Experts of a small language model: 32 experts in each of 7 layers, a variant of SOAP for the experts.
Below are experts of layer 3 (counted from 0) of a mixture-of-experts language model. Rows are named router (the router's row for the expert), gate (a neuron's input weights, with its number), up (a neuron's input weights, with its number), down (a neuron's output weights, with its number) and show model dimensions 160-199. Each number is 128 + 32 x the weight over its row's rms, rounded and kept within 0 to 255. Numbers have three digits each.
After each expert's rows: a language model's description of what the expert responds to. This comes from a sample of Wikipedia text that the model never trained on.

# expert 21
router:166127094167113100074145153147099070119094143134170114144113105190136110171186156084111103091167102134116165150173170141
gate0:142115130080114196143094163133063094090107146122142144124083125105204086107049130139150058167097138170135103168174111117
up0:138092137103071190076097173168104073159151154127183151169113127107194124132150132122088136134126155112111158108182056113
down0:134097137108061116130072148085128072165175081089106121094149152129153171131124161123098097150097175123102122162137099138
gate1:097124162151110166111136148163089116096133115158127130146138077144167088143100068107137123133101088081122133138113140116
up1:153109167136148117124106180100132162152129160081197159115154139103180148112115200169152147148118154151086127107118154121
down1:140131146124135152103111111105155107135136152121165146108117091181161135199080142160080114182147134090130091109101190104
gate2:159120119162163058108168108160154135107191134085150140192118173167130119118143149148115127068152098164072169132123160104
up2:170124139101153139069131120189101163093120109154097080121102097112167104126097139146132140096204144150116099158110173135
down2:154168065151059086109093069108117139214106134088121075146147092101169127129162133197137150115098151150090133127179151100
gate3:166120151089202171150099189159110090136112118131119120121110123088091121106217151152119133104100189194191137099144161117
up3:161151131167096125102148102123167131083137181125117145111128133135109123107080109091152166117183150119087115104168183151
down3:190128129139132103112114163131140110101140138148150166111131182110184121118163121096127116113094125094101134120136136132
gate4:153174077145174137149146084136130152191049122132159051114138129104192154084162171137164172112144139172136079126123174086
up4:099157157112110117180174131091140111107168157106123175173145133119135155119152180126121108085148106062130123144108075143
down4:168143213201112092107120145140113091112163092133117121119130157115108153159085110111099119168161129044125117144144130162
gate5:093125063098103155113082125132065111124154100207160127145124106065179076133147094061126092066162123184089131097111084085
up5:177164140101096174158146113208088109159183120096133160137177092084161106135082148136156108126096102150186104155081115108
down5:152157129136097136125118112104120093176104120068098185064131134125110108127113146176161089162145094137157143108130121163
gate6:117117184181121133092171146100120165100172160106111152077141148145124155157082085121112152162125129103090201083123182104
up6:132159128141119116084116167092140095134124139132091142152128101128202115173095131151195060129122065169140079131157176147
down6:138168143139157138139086195084143096073137140096054148130094098144109130162101100131139131160109138144127121111121087100
gate7:087174151113117140115171132121125132145090137128144120136073103135119114134085085080072139099101124130109151132089142160
up7:101159140161164144111147136125135133141131175166231117138123088093059125157143179114083080098092074076127138090112113138
down7:156148170141124172168107101194203149121104131174131071069134203153098113131113126158111100160142154128119160127169134170
gate8:083116140140167104109146113106094099087114134129122131085183111121141083131143051137140159167132142122142136107127120157
up8:083090103137095123126131112146083166079046136124138134168135109128146125163125075108159118079098154134068132131131138192
down8:137116118146149081124133111134098119135153096150107093124153119080110150076126100069106095138179117161139073107137141105
gate9:091136122088130150080115159151056130137099113125156077165145126142099146110072194104073085171072095101111184120173167148
up9:124137110149085106085124158084101079116121110107178117094093100155113123140204137159091139128122151112080195117107183199
down9:108155159093133081148193156093144091111127150086085134194126112101181058155170105090185085156151122168127121215124152093
gate10:190131134179124174104133150147196132138115095140132151081193110159182130136189130110137166121114068121098153093186123141
up10:093125109109131088156123124165106139121081139117114129157088124099093128144123113094147123060116181110104101120056140141
down10:092169102161140086126146093152162172128169172173162066054094104160088144198111110147149124070109134186126163093188152171
gate11:100139127112076160122132118127068100159146102101092154156092123150154148130122136119116120076145057111085101135103130189
up11:171127108131136152147118187158132153091129143097104140160122120101094147132115103115181084121135206098191092100150193097
down11:138172145154158119132136099113111101138075156117087161080145134096109098134109157145109162138136132127137148131168122063
gate12:139136132156105122111095137066132121098098099172149128155087083106117117135192090130082114158096151134148211136106102057
up12:096095106146107117117098096152097173164087092121149155161166048137177140106130187114116110156186045122096145122153079114
down12:092104191091148107166121153083164118135108155077137158112135168117130129095124087126147157113167112088097076108179103171
gate13:141144078132160150129128114146133124146145136203054103136120135170104128126095119098138111110138065162144125166186129188
up13:153087140151079165153191157102169135125162131091175188102168171109076104164095123176145180092102098087134104104137120107
down13:210075132131170112084097119180095196131122117147129136107118087100109106173177136155122082123125087149187168105081151107
gate14:134124176114089138135072137123127133070218137111130180140130078109146143145128158141137086095130119125106142076103128155
up14:102167163167139069076153133200131083101156089151150142136066181204109131126082093141139138124155152095150043175144145100
down14:155163149070098115113180150113123162081167100164114182115139091087114191155160156139134136149098131166156146142076149123
gate15:123127124087131119111152135155149119017136155182146136040086130132102178195158140148123124161161143137170140120190158130
up15:161143151139128133161173115078133124150180125153127155129162121109069180071107067118118124142125140121105123136111149082
down15:096111069103115117152093155152041150160160145091173164072157129105146106147149053081133149108152159120118094134126144166
Description: Pipe or dash starting a table row or list item after a line break, and sentence-initial pronouns like He, She, They, There.

# expert 15
router:155084152103098109085148142152154122151177105169151218117139095167156119115100073099129087109167062073100149165155159092
gate0:080131170135151097150099144116139170142086117100118128158080087087173168079105178153111104150131097121079142078105148102
up0:170124113091141123142093108111135184129158142080120048137149127128147075101172091116168130128084150109103111176134148115
down0:079163098079186138141100105104122177117121114128133105106111122097130102112150160118106051082099155140141113174098108140
gate1:116168185062074116126196123124125127151113113184162161179119126170116138193116112065147126138126127176118151118116153108
up1:112112126109088106113127116139112133115125142116085098153100098144195159128122129130104094152104118131135166123114166115
down1:155195110159128096145150137174149114156100119131117111084175220120151150109114163114107113070075148143031115089172204197
gate2:119094110104080122081136158126162149157156130130113150129173127114102132159073130135137093138114142119116097117156139141
up2:085114171126117119102150164162152098194133101132147147203154104125148143156073115134130125153124149157120102109135112118
down2:105141121135177114119120117114064136122120163147095101168096107085132116116133149114111120112083192176143066126165128149
gate3:159120117196118122126116162123167114067132117146153115065124118120190136165062095065154152164109130071114114157181112170
up3:148143138104110089136129132190141108061116098057175127068130145128106086103100125109189121093144110103161127166151117098
down3:122063119228118161112063176087130147133115119190167150156089098107148111117095182094136193128127144125118103119109161164
gate4:117102093188090070083105091127147148119151091166130116086147108145109093132056151136068162157125104129111098152152104221
up4:139133110184086195122120120136126186199075121144100172149145196148150188142179106132156139076125132105081133069128131090
down4:134110150139105163128139117135131138156136119139157150126150144088155175102137146149183144152147147145102151130099124078
gate5:065101142190122167136112124108097117115114144172127133149097173090084149156149116131096147158096147105071121143144155121
up5:134108133071106118177118082159164092146156174076108185162177096159154121132214122091138185153138147113146153130122145162
down5:142141167179114190142115120165139130091138065128115084089109122070124148119169122110143165148140127103126183122118153119
gate6:088091135141180113162166115124115079149096169136167107151174171124084145145094126165123168131105138086186130118186138169
up6:140147086105111072069163136103173121071136111106129215128083106147155082129150192105132102173060127104100125172138111127
down6:088100143190154112125164116110151149070174085123128096115116120142158079082110142193114148106083086075078114124122159072
gate7:039126156123100102095107096128174115122147131112086153115177114120113094096148144078134197096146168110121087180150088136
up7:140129095182130081105143178075136097159096196136156136185103191169088120109113095086162127142159103171130101157133072183
down7:173146083123148120108107130123157137176142162100139149142134139153128103072157185125124066142051118107086146128122113140
gate8:130104157088139093069073165112132109205120103131084212101090062088189100087120066105196102140110090136164103157134151108
up8:107150134168134128098148130099087135147154166178132036155156135130138121145115169138100129122101093130135191108096099091
down8:087171104102146152153230152101151121162145143198108129134083186148144144140131157105093097150144119156069142149116127144
gate9:131102127133119138134175136105111093147107123109166160129122160143174132044082138112169113168132085133074130123186115163
up9:114115115160156109101042141101096077092060227113132075157091101126150113156118129076184112153155134133161143132173154140
down9:110145091198124118127129146074129110118038060116126146166123051104159130098113113171156149097041126132124079087148110100
gate10:166108160159072142140112201122108144125109174107129140100099188156103097174155089072129121159144168162152170152138170070
up10:159189076090151123139174115155140135141159138158115131100110136107138100102074209123109164087124119115140118141144107103
down10:116129106081135139137137127109139143176084195110084123108122169074178154077141119139178090109182154129097149150155139184
gate11:096132144134167124076119108130253105145143062149110159139109132091142141169112112173138144114090157128150128055050125121
up11:139141100177092130188116108170070149084087120106076086137135170148148125096148154088141114175114075167220151138107182159
down11:148154139110107115148186122094106122155167103164085144136151160116131128161152119164108084124115115180142111143203106166
gate12:075094116158112083135138119129121124125152126136132130148197151143134150104125161090111113141170158158095082081182122160
up12:105107148148112104125140141134128100079073130120088144195156192155134128103112126047097132147153147157122114137148088118
down12:127158141129129137121081096167104101115154102148116173114141116118131121089118153090162177144110197085077185128035152136
gate13:159138133122145108145122152134216071175168142133157104141109195079120177111036079121084126087135086103105116110165117136
up13:151135114122127146027135129101108121028145105154148174049146133147158129141120108108125110163127089116182103161179140158
down13:135131090118125108123140156110116146148109153098123123085162122113111151139048055109130124108173125117185115056123114127
gate14:100101148066115163079093124097130112110118100112107193125082093168094074144192144085172115138110102103100069187179154077
up14:113075099117121137107117103140158112163119099104099165087097116126119099101124148090155086128135126073142125164191124062
down14:142131101132123073113109112133119180030108156125115133121134148141114145153079174111096090226133171120116192168144127147
gate15:149109178133083092143144123154134132167141169107092101139112140077097098109132132122098076107149121162085077120157155131
up15:085136163133096135083132101095182097131075107114126151175144154122109050131103188123116099168104103126117081115128147111
down15:109143112087132169185103147165112110153151136132161092159153126082132099117097100116159103166136088069102111164125103150
Description: The infinitive marker to, especially after decided not, and modal verbs would, will, can, should, plus following verbs and prepositions.

# expert 6
router:160114138136177094125177156154106098086108115163157157130145139151170123158153133083122067096159066100143139143165202076
gate0:134161096137111097125100098136124148106105098147197096126117165135093109100106101145189106078151116163088000107130137128
up0:127105064160133120175118155099083094114170082156148115138140160076145094085108126192118105135091141195119149155116179116
down0:078140092134172147140094161125107161077106128109104182078137098163098193183110146082150134186107152108156140117160162157
gate1:075101117100110111183152101140114079172098193139131148146204169123131053131081159125160116118145113139125168082129181072
up1:124158110154196151100099161112136130115147094107083132161083090193067153101177044101135133129119078123121091205097126153
down1:153097146080131130111131123164134160087136076132120155128100109164168158155129157123163107088127118181132151130146164170
gate2:083053150207135118154092145051123121131072137114100143115126111174173130149139123067115105152103149090169141101152099152
up2:106049129139123103111128138150107170174090153176099121145124117217152192107081124106143153187109137153134154108139098185
down2:104124108117103127036113105122114181172136134162182141144175116122072143119109054167151158115106162113090070153097072100
gate3:158195106147146150119157143150094107123100141144150109092099162133124119174136120150180104093110150037150131106118143113
up3:096124140123161113129157114133137150176163152056143147124138106136140147067152144147094166121118128206075087135138101121
down3:129112141144105098210119085090106167140074128161087132094112126122128179103135088124140096129108141117091177150198093133
gate4:148087087102133121190079109125161130122127157192134101094142160182149156159086118131088134143137119144187132118108134153
up4:093076074094185128176048099126123155105152151107142143082118140147145079153099101105119126169096175141128119128102065173
down4:135112117146126114168106139136115128151162203137131080159184118087129106118048106068118152130144104171118116127127145111
gate5:087095152068110152157130114151083107178119115135103149089159119115096150165068146179122135128134103064110096163067160180
up5:125154138098115167133108107141117145121100156167134139106107118144106139124078181079145137100069149087111148144124167192
down5:102072141134125048142127081153085124109162160150069174172099176138130118142148188132148133187097133153132099146156133138
gate6:101142199144148158150125118144161087135084119104119182137128112114091121130135171094146082178052060109127124143149090133
up6:134108066100117121151158092145096189084102171182112112116077125097124106139139113161100126149094211075191104151121137087
down6:122119191124120083126169117078167179125124085098132209116196104126185125116105119120152146149090098070122149129156147113
gate7:193164129117110052075153049141124167144091071153148112153127106123173190120101111183085125133093154066130172128088171166
up7:145191130088153129120158101155140094101157121146069082132181113133129091145102083138114120133106106074150143132124140146
down7:112101156161111129111075088171092175121092156120045131130138094131151114219104157153073120168131097079150108123146122140
gate8:048064174140135119126093136169102133183157081160181107089094132107184154149055177172136100137119136083092127115156159207
up8:119181056135075148107089134120114074130145130126085138130167149129175121109136195143094171135119160167155122153159063117
down8:144110100085105131157135124155148146113124180145161081096093154164124173135106111192141120128158122097094120096103111158
gate9:090120067119123145105109088113159143131140139133145127142122129171103120099103088155063139185124161091074166127195133070
up9:134133142170103160104132173154143120132170096136091133213049186139126162111126092118156150179153127121138155115156092139
down9:152162110135141155117166100136165173132142089103051120146109150137095090185105151048131120203083088108104095144132082139
gate10:152136115105113169138180173161127125089110134109129094151135166116093175131134128127059121154089111156162093088138102142
up10:171122100138105050162153151148096182077152121138173104092150145131197134134125128173055119158149082144183189103105138160
down10:150149160150117128128116099093068111164139094098087104096128119077120096176155140111118135126162171129139160151131190151
gate11:051128150100132083123102105134180130170139056104121141069109177087068188103170122123163108100126156132139091098114163119
up11:159124110146120151114136151117109135112161179195150119178151126175116109121083166110106152112133131151057143149138097081
down11:156138126142010204145139155139216105098101095164094143148127108126110142106149110103133114118185150154085119101138119162
gate12:098095135118133104149147155079157212108094135153137114095162101123165166118098148090087122078149086139117164164157135170
up12:118173119148121115097107145177140069148121167101121102163091104126072102161092100132142146147108192171131112088113095130
down12:121153160126109127176144143104098143178138116140106099124137106107146154113148136142140079193169114138094125151069084111
gate13:110133141116170126126107128136113113150075154128133128111095079145138118154153124102098120156139128149163083137162191137
up13:155121131132125131083147088139141175155095080152112126214137144139135136083160151156153160089158084130127139126107110072
down13:166122138106111171123145145134151112174130125074106146159142163143106172110148117157193065181118087128120096186127161102
gate14:084094164163114057084126107140196179158035132087138124106112133128121116143120138140102093149119114149103115127115120165
up14:193148146113138169129138082211180138124168157166183085139151145147140064064110082073178153084144116127051169131124130128
down14:090079110100061142112146134119095179174116098141153115103078147083099133133149182144123109077121129138120158095106100126
gate15:078183106098175117140075112053128183160069152127160097114174121129172134123141127174173100179109084144193089108226124053
up15:111134143077153111108104078107118091210139133174108094142133145164132130124151116126126094145142098197161124120150184069
down15:169143076198113137123138134159061143094100122146061126153088153096103123103130140123120131153223135059105125111124155140
Description: Number tokens such as years, decimals, scores and table figures, e.g. 1962, 6.43, 70–60, the 1500 in 1500 m.

# expert 11
router:162121095125141116108158138091124122069128063160164175109100136185184148164156090130109129088165123089112130110136179131
gate0:169166126135133067142177147211105088093135169131109127161125124125111140171133133153116179142106128071139145096135132133
up0:123083109094120169094122157119183090170110107086137139104152047146159107098174168128127106100122080162130113130142087086
down0:121161103128152121114103144200153084183178114110075135129159135147101112172071104152135130146159082140118095119110093130
gate1:180126137130187219132134104156128194106096125142110096124125082118070129096127177098078167123162150054100145090101111154
up1:167098121110108151117134089145101183124141189122148106128207121143110178106176124159116123122107103131149159157135092207
down1:087155144145132131135107141113080120178150181119073123169135112119149137163119118129074055167088137121138127127173159116
gate2:102127067111096138143179167089158128109131172182141106155120121086146087115146116109112150164174119129145124087146188162
up2:127164134091119134127153099159161121118083112139104157108092152160140101131139157101150140110126145103177109152096095082
down2:143128179127155135136169135152133153061170168163179082148149176122166122141095129109054195152164182161175097147140080166
gate3:098099160125119109130103210154130133150159158219230087127079114110120055167142088136124088087173164133107168115115101140
up3:045082141085078157098163147141103140144168142182192139137106090057102068153146083125173124142182145165127122112118146146
down3:146110116184148170094111141155163139110128108105140112117122100110100098144096133141078112117127113096158163047134039108
gate4:141148091092144150105195106161119181082154151122097113164122132118192157181168118110076137093153074072123105146125196158
up4:123154160180188131127149137100132126073149152181143083128131127096146137136138129093122157126147135084166143147152087156
down4:122152100180159170124145161128198109141141118149109120093101086142108148120085115151123109159098117084081110119123089145
gate5:094097141072114168113095050096155121144095122122153085104134129205137124101120144091108151098088168096156154120178190155
up5:110105119108084113056151165088132128199149188156138153125148139141124154172112102172128108152071126149172143164110140105
down5:147146105101114161144091158156068119106155043111117141023132089100148111223130201123186186158045165141140155141168128096
gate6:146145061146128105124125113138123083085120110125097171105099154098163101115121083129132164133186127133147125167127134092
up6:060117184090121195163115132116135139160128180125136145087136097113108146131124173125126166151110118134113092114200148146
down6:111164099137145126157098101157187101158144187147084175076117099103153125234126133138105107095155101101131104143114096139
gate7:089115123102116097183133139161150131139154064127145171122117140110162100139170174124194207132115052158136149169141080186
up7:193090209122070127170111066122130159159133152174118134105073190161119101147183146151162112081114115127122079072113105105
down7:169093121144087089109144098077152162125113079111130157156087166137185110168060078109147109108123140140131113170101094139
gate8:182078110127123136143146038205055102168126104107118088096112149128119175088117165131174151152105113095154085176103111118
up8:153146175112098115107136128132181129083077134130112126143132119096149160187138097101128093129176135146192116117128067108
down8:152099097133095119098119167116112128145205187114148068192162048199141104105073149073119102100123112112093099079137145151
gate9:123111093138155034180168109181150175171123119128173215121128148145131119094052152150103090099106089154131200063104137119
up9:097156186110141209103100132122150116114141171163125043148171168144131167147192119145141192146151123127089059153150134100
down9:134141095118116077139119134213111136125152151156098124142152167143137091119116126103118152079165172134105103080129135102
gate10:127132173138098084113117096134127121154175140144125172119128093099149163105140138072117141168172124145082092122120136047
up10:157158104088148144177137171140137160065062123169105122156202125231143070132141134134144118128069141131162137112085146164
down10:103100094137149199071129167127112119122129109094121099098179109172127132111096162109161184139099125112161195156125105095
gate11:181104121150089098078147136203183115114094115134166113088105151137178128120098082113155118131178100190160163143076132113
up11:148150071133204095151152150159145115131142166181160181170150147158142164150126086105141135136104163127154096162147121094
down11:145085136112145148103175101088097140131089120143106135147130163164174176113158103055110087128122149114134081138080137142
gate12:162096100169124141136156135149133071114119131095161082120086078181163159103081033115167128203120097128143138140084137100
up12:076157125129169108145057116142147175151121145169108148141196210102133133110168164132140058106159168169103160073174155111
down12:049155078166100130137109185165126085125105114087098137068145120131071101112133083164096124169135187113166128136070141125
gate13:084079110128235084136041152149084130102075085178128161092074135214137143156123169143123132148119242116138109081065180143
up13:087100201123159146159080083129081172106122151118165178084153103156097179105162060088053120165138119139082091129123104072
down13:083126111182187148185128167099175107120079064119107196116126161111147072141091148161151158125080117125138167113080150159
gate14:154124160118118145158093083113124076131121083172151139115095109142098133080122187123101146152133075129112100139092157109
up14:165176092201138068185133145124180185082149142128091162116067113117164047159070111107118194136100105119120177146082150059
down14:167089132070117108130126098134079189168083119136119102116129126101125182093129151190132162081162174133104160126152158117
gate15:130146062106158183070141153132135105164070127148138151114111127089142142135154124144100133103115197108124089142145160141
up15:088132132146132112100149158144085178137129101094110163092172136141090082128140120114144169052149111117128117142126089141
down15:135117145131131090224106094105106091109177187121119136166108138067080161094136130109098133133184139054120132130096145134
Description: Hyphens opening bulleted infobox lines like "- Founded:", and years in date ranges such as (2018–2019) or 2017–2018.

# expert 20
router:176105074151164075121145120151104061130101058143162166089160079154171113181116128088131129129143118104161175184124176134
gate0:149161218076141153124069185127100169087126154054128092104150088082184158196139136155150142136086126138140135148209154087
up0:105122128146171129122134145120098124109122147078171066137124128089169117125133139117091119137109066148162220142171094102
down0:126148135142139158146173179112135077176162190181137162185082111139071139107137143117080123122110092179075165091128078111
gate1:097150158132068177145154166163114131139091098121155132151146118136170098172123118126145161174160041113142151087110112120
up1:137063099188124098120117103130151126140163128077112068138071134145123127122116113083145119103137126083087158087176114120
down1:137106124152082101140079077135122105063089172110112145123131158127168116119140116127145147134176105136132082160128143053
gate2:166113076088154116168117125195083072133155164083141124184115144142127120154122129155140165111132129175133102099107137128
up2:092125164125101171136081157110094121128137170096162140073103152161077123160148092105127146149170136161035102150144174141
down2:102109128197109119121094153117100086097132106126099120097159171127096126173142119126147102113131162179076106178114108152
gate3:141156076067154117137102102141120165110042114075099094100114096096135141152148163107153076159123116113163133142130088181
up3:178165099125168165163108116146151177103069150105105118129161105118137148125158133125151085142108096123112125100141108163
down3:081090104112095110084111169089149108152185112135116107090088149184090146171128156113107145183144137157139114130125100080
gate4:087132114183130149176156080129154122085126128139133110128174127132090122176116119064053216115141172068161108180069127110
up4:146144138112119114104132169120131121114061121159141137076074127094143072151089095184166105146130136142142103113187208180
down4:146146120104166132104125132096141128103089143177088120085122109138132114183104145110124179067118185138179141100136147115
gate5:189157155103182162133060141091074152110088135089105113112142104116171131179158115139112133158135071126144082097128088110
up5:155055154169175158109153124111067174112127145106075101121135081168139107080114154115058069170134083124136167134138150157
down5:139083114191123186124111137133094140118135151177082107147144133127034059117128166124122141107124152128120189172119095132
gate6:187163148137135137100134145085152151167152128144186154066105099078124137138125110128101100091154159083139137174174145171
up6:169167145093163144109143117081146169135144120087107064018135062125170103106127078126180158124095150082128133168106145173
down6:112124108161141143158116139146098135159137109172093124079133160097136154173124104110064153150087082147069139114157035142
gate7:115094110120161111132135174159097087127128045122165156105128143153130147090157195076119139103124110127106072144152162137
up7:074067092118090184161120111145127059142153111054112146169092129161140106070140122163163096121085098120128129143104189144
down7:126064137087088090163080156118109142141175161186178116132076121107150058124127155159120179163130081172063160110192142136
gate8:126095125155189114103155142129073098115116109154120168133138119114129094178097106118126124106109077181109112123113095100
up8:108132070210098136137092161131163109147156098122092164135121176180126153065171096069136114190114165085118156214163132183
down8:145114102106099167082122122065066131129135164134112103175157119120159103151110160137147144162183130103187105135110165117
gate9:095131183112195134123167207110105100113111138126128133133140097124123077182180113155088119129087136159166088136083131185
up9:106093104178148057150122118070174116148060109134136148131122101131145093118157133114150147127100203145098116127092124208
down9:167169173090123133120104086153155136174131087173091092111145161127108188145106129164129118128122125078151145132133130172
gate10:151086083201102142148129131128091121051121119065142128166086135099162168198109155164107145126148102064124173129115113089
up10:115187152117100135145176038127110121119142073139111085086081149152106098080128069117125145172090128109107137126132099147
down10:124153200093160140115147133134134137146155159117129194046139145168074136102169118138098098107098151162120098157132181147
gate11:080118144143129150117171139121127127081159191120141099148167092110123125117123116147108124134137037070086145159129144168
up11:194092023095085089105141141074178115127124107120056126131147157101174134135106141144111100066159097136133189100120180081
down11:156123085090101163099162178124153135154124125120081191167171111079118114155131147148133144119148156111131144149145143072
gate12:178166112076126150118143110152061052072111184122131186158186147154125105171167134132135125172123156103094077147135132126
up12:118122107142144176094144058107148117095083140088144132143112108053141148144102081120171083107182079113060104128082118082
down12:076204169141141157133075092120073114199145137127151107120182191099039091125159134129132083116136096109110115151109129148
gate13:084112209087131128127149180111089091084115097122108139152103148167176186076145147075119121110123129123115142121109091103
up13:142106100121113201121174096099142096102136194166167107124011087087128099166147094111182117158146109175098148146192159155
down13:127124094122089049109113141085153101154124114130096128098137105102115141134144165135126134189150037145116089152069067114
gate14:107116157111100121106152098130032136175128107103136123177162089166118076170188185125129124152094150109141135132113127102
up14:123128175119136131168130069158107082153181094135127129154123116113101085130124153084108129164113114136094161098116118130
down14:099175060157146095174089126102129086106112149068151050072180165137108105122101138127128107148064117156127138129145119134
gate15:157133179085128119134086160131086137102174156192080152110134070078063092122158113126095145131124198187142159100140124118
up15:114139178144125112126145094081123169125143131091130097152120164147143158137105132103115097098104059089086112191131135123
down15:061136128134074083086195121144141149123218118144143124098145139139175140119120068091072135108113153116175131117184153103
Description: Articles and possessive determiners like the, a, an, his, their, its, mostly after prepositions such as of, in, to.

# expert 5
router:108123157123157125131163146099146099114143139132186125167149108151154118162131147081098116097154092120128137112161156130
gate0:083090168091104169116159152123143081139138156134116134128063148127146103100099147106114151099161118066095154113192131196
up0:083150146130090114154144161090130126159164192089166115179110118110090126156125194132126105198100120143158155118137068083
down0:140120158110153099150151096150101072116159156112102102112142156121166171114092144083161122105121129156130132038161104114
gate1:076106081104107099098105160089179099154165136185148086093137108154143146138076123105107095139094126104101183185130139125
up1:170094136109167146136116157194154125194117080130142171128114140150077110149126114094063129130138103138187151091149126096
down1:170144141198109110137156111155060086152148134143119185083147147157120161121133097183185153116094081179111094104103129086
gate2:127141157104122154109156115198152146116079176144077147149122114111104125113108132116204110074099158143123131145091113184
up2:079125116136195085141164153214122156073155130134131165138134144112109168141146130173178116088097161140110105103083155148
down2:136135082172152058141122095074159139138119165126116237153135147172171124163103118089136204109145091080124115033137097119
gate3:141149122150152120104127094088149144127128052137136069110105143145083109109099149097111154119163164084056097149175193154
up3:124143077152163116090180134111135114106138146064133081127102115194119136143103134094094136208126134169149076122070111120
down3:116130134138143158145092175067133160094140182117138113203136107118133116101114065124137110107130139109169137057152158165
gate4:109101139163135168152134146070111075118103083088164146148190055132090136142183087159138096101131191152101099129197197139
up4:108101105101158119131099194092163098106153153116132117158122145130130163115230193107137130182132123167103158093084159194
down4:117127101097125059106111149122149095074092144136094133134128093144124164134072128101117099136133150072162143126063124129
gate5:107167169189138139130120071082130118104119185110111086107172174102167131166113192119140170113153144154097150140116114105
up5:149167163186118192118104079086178093132158087125153092070158114124098106104088186208160091120174181141116085079106135115
down5:145121151146144150113125136113119081157152144133167124145073170106076110082117145170126109120133138171095075137138120178
gate6:086149083096184121146090146089110091161130168105118152047144147125106136127186127045121122125081142104166144114071182180
up6:166086156140112095187153142167114146095103113110168143171103152165048081200095123093125177109166127141136122151087102186
down6:157103148138148098085116168126113175104170152153162130143116118089099129107084095105135120104157121121089131081068118129
gate7:074136104129089123144158125122147144097131093125104140130170086146046097137105126071098197164108113175137150162104130179
up7:123147063168134203139158163167109116097150118193149102129129135115125099163144087134073146158110120089052186199103104133
down7:123178094113057163146111107163131201106099079107132172106114135094118114102101092113129182111120082104135103151100159119
gate8:151164085158128210105138124080103163114157150093170119058111201026172141125063124039118106121074128173072199136153094136
up8:078132141094120141123180125116125169123104129122120144146158141155112135162132134156114149130171128134180091171138149163
down8:183156139125147111096097125071107138097099092157114057115130082086080174190153153113063112130106149172093132107147090110
gate9:079151129090179155132103121075124171108106157164125109136085162194156047152101117095093148111183055168103154084100150107
up9:143067123148133121124103112180136090089157127071133168131148054098115168113194110131118136155105094067138127134062157113
down9:126151104175110142105110154170139127127127132094120069154145160147179079160124113118106127106090177143142111184122146155
gate10:068160116138141173144145186093151154157112150112195140122090126087171103193085075143104102107155130045153112140170162157
up10:124067084098104162106107142182094111107149143152109115147086105141161170146177183163184136103145066096130125147087088143
down10:184146100134063107104149099120117123165141155120096130116124153192101127139150179108142181142133141127084130122110120110
gate11:188065162073145119121151157126184087127187171162147148148084120115120147152096137143113127135115109156187136132116111109
up11:135140110126101104081159159113129130130046075117138124109141155134159077162168110143134113123151073128078111141112169133
down11:128210136091130191045160105094127120115134108149199184093191163166128113156109172177133159150140097066183136131111148148
gate12:126080156096188099140148200200158130067096150147145123195092153089131152093126140137205182133156137119140088130089186144
up12:104190075125169141132145128171121192155138098107172135098047139049136129184112168089150126148041150120184117137119088118
down12:134119137183143110124134159129194144180095112083094188157134160184138072104082113167160073172145135080144097122180139089
gate13:156115142119104131105192119114083120092136089079089157108135124146001117164181072182091087083124136179147091124125149092
up13:143114114150100109095094119122164136165109143136193143133152089136219164086075136104129147158113177072090132087127079114
down13:149140103141165141088160170120147136127113173108148204096133103153141144127139044091175143110100162123144146198098166141
gate14:103106164185082127118063133147103116090090133136122129190148084115192130171156103160124145148087128126109123144166152161
up14:118140112109159076100112122157148145140148166133094148069128199151073183106136128135103164157172137151108084144108096113
down14:098104117116101120101159135148104166136111114122118105156144162161099174121147127138133172108152130090066109206094133173
gate15:113177104089099099211105109110123144151119141125119150115197075168135057150163146144097132131123153175119126118168130139
up15:168101053156128165153125099126176148138152177099109091124125173078160072105121174165116062133104062155159082141090164132
down15:150157141171103148105097090144105164152106112105105167132102088136111119169142120177114132112065094206093176106139057160
Description: Word-final pieces and whole words of Latin-derived vocabulary, such as -ment, -ction, -ess, predi-ct-able, director, projects, President.